config = dict(
    n_layer=8,
    experts_per_token=2,
    d_expert=64,
    d_shared_expert=192,
    balance_loss=0.0162,
    init_std_router=0.0316,
    seq_len=256,
)
Below are experts of layer 5 (counted from 0) of a mixture-of-experts language model. Rows are named gate (a neuron's input weights, with its number), up (a neuron's input weights, with its number) and show model dimensions 0-63. Each number is 128 + 32 x the weight over its row's rms, rounded and kept within 0 to 255.
Before each expert's rows: "gets" lists some tokens that make up at least twice as much of what it gets as of all text. This comes from a sample of Wikipedia text that the model never trained on. Tokens count by the router's weight.

# expert 73
gets: ",", "),", "s,", "a,", "e,", "\","
gate0 [154  86 157 116 129 163 152 140 100 139  69 140 143 112 149 112 139  83  89 133 121 113 118 148 140 116 152 162  83 126  95 165 131 145 107  81 132 167 132 129 117 141 171 161 148 119 112  78  71 133 133 122 157 128 173 180 101 147 110 106 150 168 131 126]
up0 [135 115 145 148 199  74 105 126 134 100 129 118  97  93 101 134 187 158 120 165 106  93 131  98 171 105 112 122 138  46 162 166 123 155 121 144 154 114 139 130 145 130 131 137 147 161 114 130 131 141 165 156 180 114  89 166 112 122 141  50  95 130 168  60]

# expert 78
gets: " is", " was", " are", " were", " be", " also"
gate0 [119 149 111 163 101 101 106 115 110 112  51 152 115 130  82 127 130  80 177 112  78 149  96 168 168 128 117 119 118 107 108 144 161 126 104 115 103  88 136 153 139 130 179 101 149 155 156 135  76  88 187 149 114 140 119 165 118 146 157 146 128 111 114 121]
up0 [133 142 122 131 122 148  79 118 134 197  94 115 131 171 158 117 154  46 178 153 147  84 142 122 137  95 113 108 133 163 129 138 142  97 129 121 162  70  67  98 108 150 199 140 123 155 157 144 126 156 145 115  64 101 135  91  87  98  71 148 125 128 117  99]

# expert 1
gets: "\n", "|", "==", "===", "==See", "===="
gate0 [117 148 173 168  88 177 120 135 121  57  90 170 129  82  42 104 136 169 106  95 199 140 142 187 102 116 145 132  94 162 118 116 152 159 124 116 123  50 135 105 131 102 138 139 116 121  95 118 139 160 163 108 114 112 108 159 128  95 128 121  81 129 108 123]
up0 [121  87 180 183 138 106 114 114 129 127 112  97  92 103  53  82  74 146 137  72 102 169 128 133 165 123 106 108 120  72 135 108 110 127 150 127 126 153 135 128  97 142 113 122 156  60 104 111 152 114 174 149 132  57 119 150 136 129 137 137 143 217 149 132]

# expert 11
gets: " a", " an", " |", " took", " make", " making"
gate0 [158 133 139  96 150 132 117 189 166 141  95 113 142 106 110 112  65 179 159 119 144 103 134 181 165  91 150 122 139  25  91 153 143  83 134 138 166  76  81 145 191  59 135 177 176  59 104  96  99 151  76 119  99 180 117 105 175 178 191 125 110 107 103 109]
up0 [100 156 118  67  88  89 138  89 140  84 158 158 151 165 140 128 152 129  73 172 114 119 171 116 157 115 146 153 141  70 105  95 180 148 137 151 146 117 104 102 173 104  89 162 128 135 145 173 106 112 146  39 207 153 188 152 107 164 156 100  88  84 109 123]

# expert 46
gets: " from", " into", " in", " within", " him", " along"
gate0 [ 99 122 113 178 106 124 159 146 161 140 119  97  65 141 171 141 111 134 100 105 159 101 138 134 155 108 114 160 126 106 151 154 168 118 172 160 117 130 123 112 147 158 107  60 162  89  58 131 115  92 111 150  86 117 152 130  89  75 129  87 143 107 106 101]
up0 [134 132  71 152 122 123 136 130  79 149 172 148  80 113 132 144 127 121 164 154 116  75 132 116  82 139 104 156 158 177 126 164 101 114 181 143 138 157 197 104 115 135 108 120 111 102 126  50 132  64 191 112 165 195 127 152 124 143 115 139 126 201 180 138]

# expert 49
gets: " |", " by", " against", " to", " of", " with"
gate0 [155 165  84 139  84 125 162 145 127 174 136  88 128 101 137 148 216 163  63 137 118 155 157 122 166 157 152 161 134 106 108 153 137 104 170 123 104 195 109 129 159 132 123 204 146  76 123 175 124 112 101 128 136 154 200  54 123  85 167 161 152 116 186 136]
up0 [165  83 162  97 154 148 125  93 133 159 100 157  73 135 103 172  77 121 146 163  80 118 129 125 136 103 134  65 150  91 162 152 213 135  81 118  90 135 106  94 111  87  97 147 198 130 208 109 106  33  77 101  50 109 117 161 130 152 104  88  76 112  72 205]

# expert 38
gets: " |", " Total", " •", " local", " total", " Date"
gate0 [164  94 132 147 120 151 119 123 134 140  88 130 125 112  74 126  80 171 117  88 107 139 122 157 181  87 116 153 107 113 154 143  81  56 177  78 179 110 133  96 130 121 134 105 134  95 106 127 162 178 149 174 138 184  87 147 150  98 149 143 149 100 176 138]
up0 [151 106  98 130 140 105 106 108  95 164  93 164 145 143 145 134 157 128 154 154 120 125 102 138 108 129 100 222 126 149 163  82 137 173 173 139 147 123 109 160 113 126 165 104 136 157 119 123 132 138 137  95 138 141 120 153 123 119 148 140  89 123 161 113]

# expert 77
gets: "\n", "Mc", "(key)"
gate0 [105  81 109 199 113  79 139  73  69 135  88 147 108  62 146 123 202 121 126 118 139 143 131 109  79 130 132 124  95 168 109 142  97 109 103  91 172 212 108 176 144 164  78 124 121  82 129 108  87  59 107 131 151  88  43 157 103 126 117 163 148 144 157 161]
up0 [117  50 131 206 118 119 133 122  53  77 117 144 156  61 152 110  88 138 128 132  77 130 129 150 151 120 159  88 124  74 100 115 133 107 140 145 153 140 104 120 137 105 119 128 136 202 111 178 106  99 102 171 136 134 112 142 103 120  90 162 103  88  83 122]

# expert 25
gets: " that", " which", " who", " but", " where", " when"
gate0 [181 115  76 193 117 123 174 154 154  64 131 104 106 171 143 135 113  89 143 134 120 123 106 144 109 157 108  99 162 146 115 144 117 125 174 197 136  95 149  79 116 148 128 134 123 102 153 164 135 129 157 178 134 151 136  42 142 120 167 148 159 112 111 132]
up0 [181 115 160 136 159 149 104  83  43 127 145 103 102  84 107 138 119 204 165 125  73 134 129 159  58 150 101 124  74  90 156 172 149 152 178 113 147 111 163 143 126 109  60 111 105 143 156  64 145  90 107 121 145 159 118 114 134 134  89 105 129 153 152 133]

# expert 12
gets: " and", " or", " &", ",", "s,", "),"
gate0 [112 113 184  80  72  91 120 121 160 114 104 135 199 143  67 137  96 181 119 211 125 135 118  97 176 134 123 100  64 112  97 117 108  84 130 118  86  97 133  85 166 151 125 129  97 151 176 134 136 114 198 122 143 199 176 150 175 138 131 101 129 210  92  93]
up0 [106 105 114  83 101 136 114 125 115 100 112 104  99 102  45 187  34 186 141 138 114 148 124 150 110 146 126 107  97  67 123 147  98 153  90 131  74  72  90 119 153 134 151 185  88 125 195 150 125 234  94 136 116 157 124  99 143 125 141 133 108 138  81 116]

# expert 66
gets: " |", " played", " said", " 0", " wrote", " "
gate0 [102 148 162 137 116 119 219  93  87 118 140 164 113 130 166 126 120  96 162 143 118 160 194 105 168 132 135 116 120 180 125  96 121 106 155 126 174 189 139 158 152 191 124 170 116 103 106  77  78  77 127 109 167  84 125 110 144 157 103 159 128 111 119 109]
up0 [ 92  73 116 118  85 146 125 139 157  97 137 155 129 164 114 103 101 152 145  55 135 117 238 208 172  69 183  98  70 151 154 102  99 109 104 179 157 182 152 134 136 103 107 111 104 130 139  64  93 118 129 139 178 141 113 102 153 179 104 144  92  89 115 135]

# expert 30
gets: " a", " The", " A", " an", "The", "A"
gate0 [ 95 139 129 160 124 171 162 110 161 196  99 161 110 145 186  86  84 171 102 137 149 103 138 162 118 146  64 133 142 174 171 122 131 101 156 152 163 111 126 148 186 128 176  99 127 117 121  99 143 101 109 131 127 121 100 175 161 114 100 123  68 142  81 123]
up0 [125  87 206 128  99 161 131 150 130 112 134 126 138 119  78 150 173 159 157 142 144 164  84  99 122 183 161 175 129  78 126 128 146 119  99 108 123  90 104 103  64  86 140  42 110 196 201 169 114 135  69 131 158  90 157 115  65 179 147 131  86 113 119  91]

# expert 59
gets: "\n", " first", " second", " third", " 1st", " First"
gate0 [141 165 106 127 168 159 165  34 106 123 155 205 136 138 103  86 161 103 115 142 160 113 199 115  65  85 164 122 140 180 163 122 124 115 136 161 155 140 146  84 161 108 116  96 132 136 132 141 113 135 127 134 102 141 148 187 138 121 173 123 166 176 116  65]
up0 [109 136 146 161 122 157 106 104 119 179 117  69 106 100 156 124 164 194 134 134 142 172  94 187 175  92 111 156 116 106 136 130 126 155 112 100 139 121 139 149  80 124  91 181 131  74 100 176 102 109  97 136 147 151 145 142 138 190 104 121  94 132 181 140]

# expert 4
gets: " a", " |", " the", " an", " as", " part"
gate0 [146 150 153 120 120 118 135 164 122 101  99 138 120 130 132 148 136  80  77 105 121 132 152  81  98 138 138 133 125  93 111 120 165 122 101 193 134 162 175 145 158  87 131 101 129 152 134  99 144 148 183 167 173 107 139  84 150 149 142 150 120 127  87 120]
up0 [ 97 142 125 148 138 184 126 155 191 133 116 130 144 123 166  95 146  68 141 111  74 152 143 142 166  70 154  96 178 138 220 180 111 189 109 146 130 147 125 127  94 138  92 128 132  78  97 132 111 127  92  97 119 141  95 153 163 207 135 119  91 123 170 148]

# expert 53
gets: " the", " The", "The", " his", "'s", " His"
gate0 [105 149  79  94 128 103 144 118 159 108 111  63 111 183 158 104  87 172 129 206 149 106 134 176 111 124  83 131 125 128 198 110  81 158 127  87 129 105  92 109 107 135 144 147 135 117 127 106 145 106 156 126 129 213 111  96 102 143 174  98 153  90 162 110]
up0 [116 152  76 193  84 147 140 130 147 172 129 150 107 152 112 190 143 142  97 190 159 101 163 131 148 104 136 131  85 178 131 153 133 116 161 115 126  97 122 102 158 117 100 126 131  95 109  98 117 140 183 123 146 131  88 151 175 123  87 135 163 123  89 102]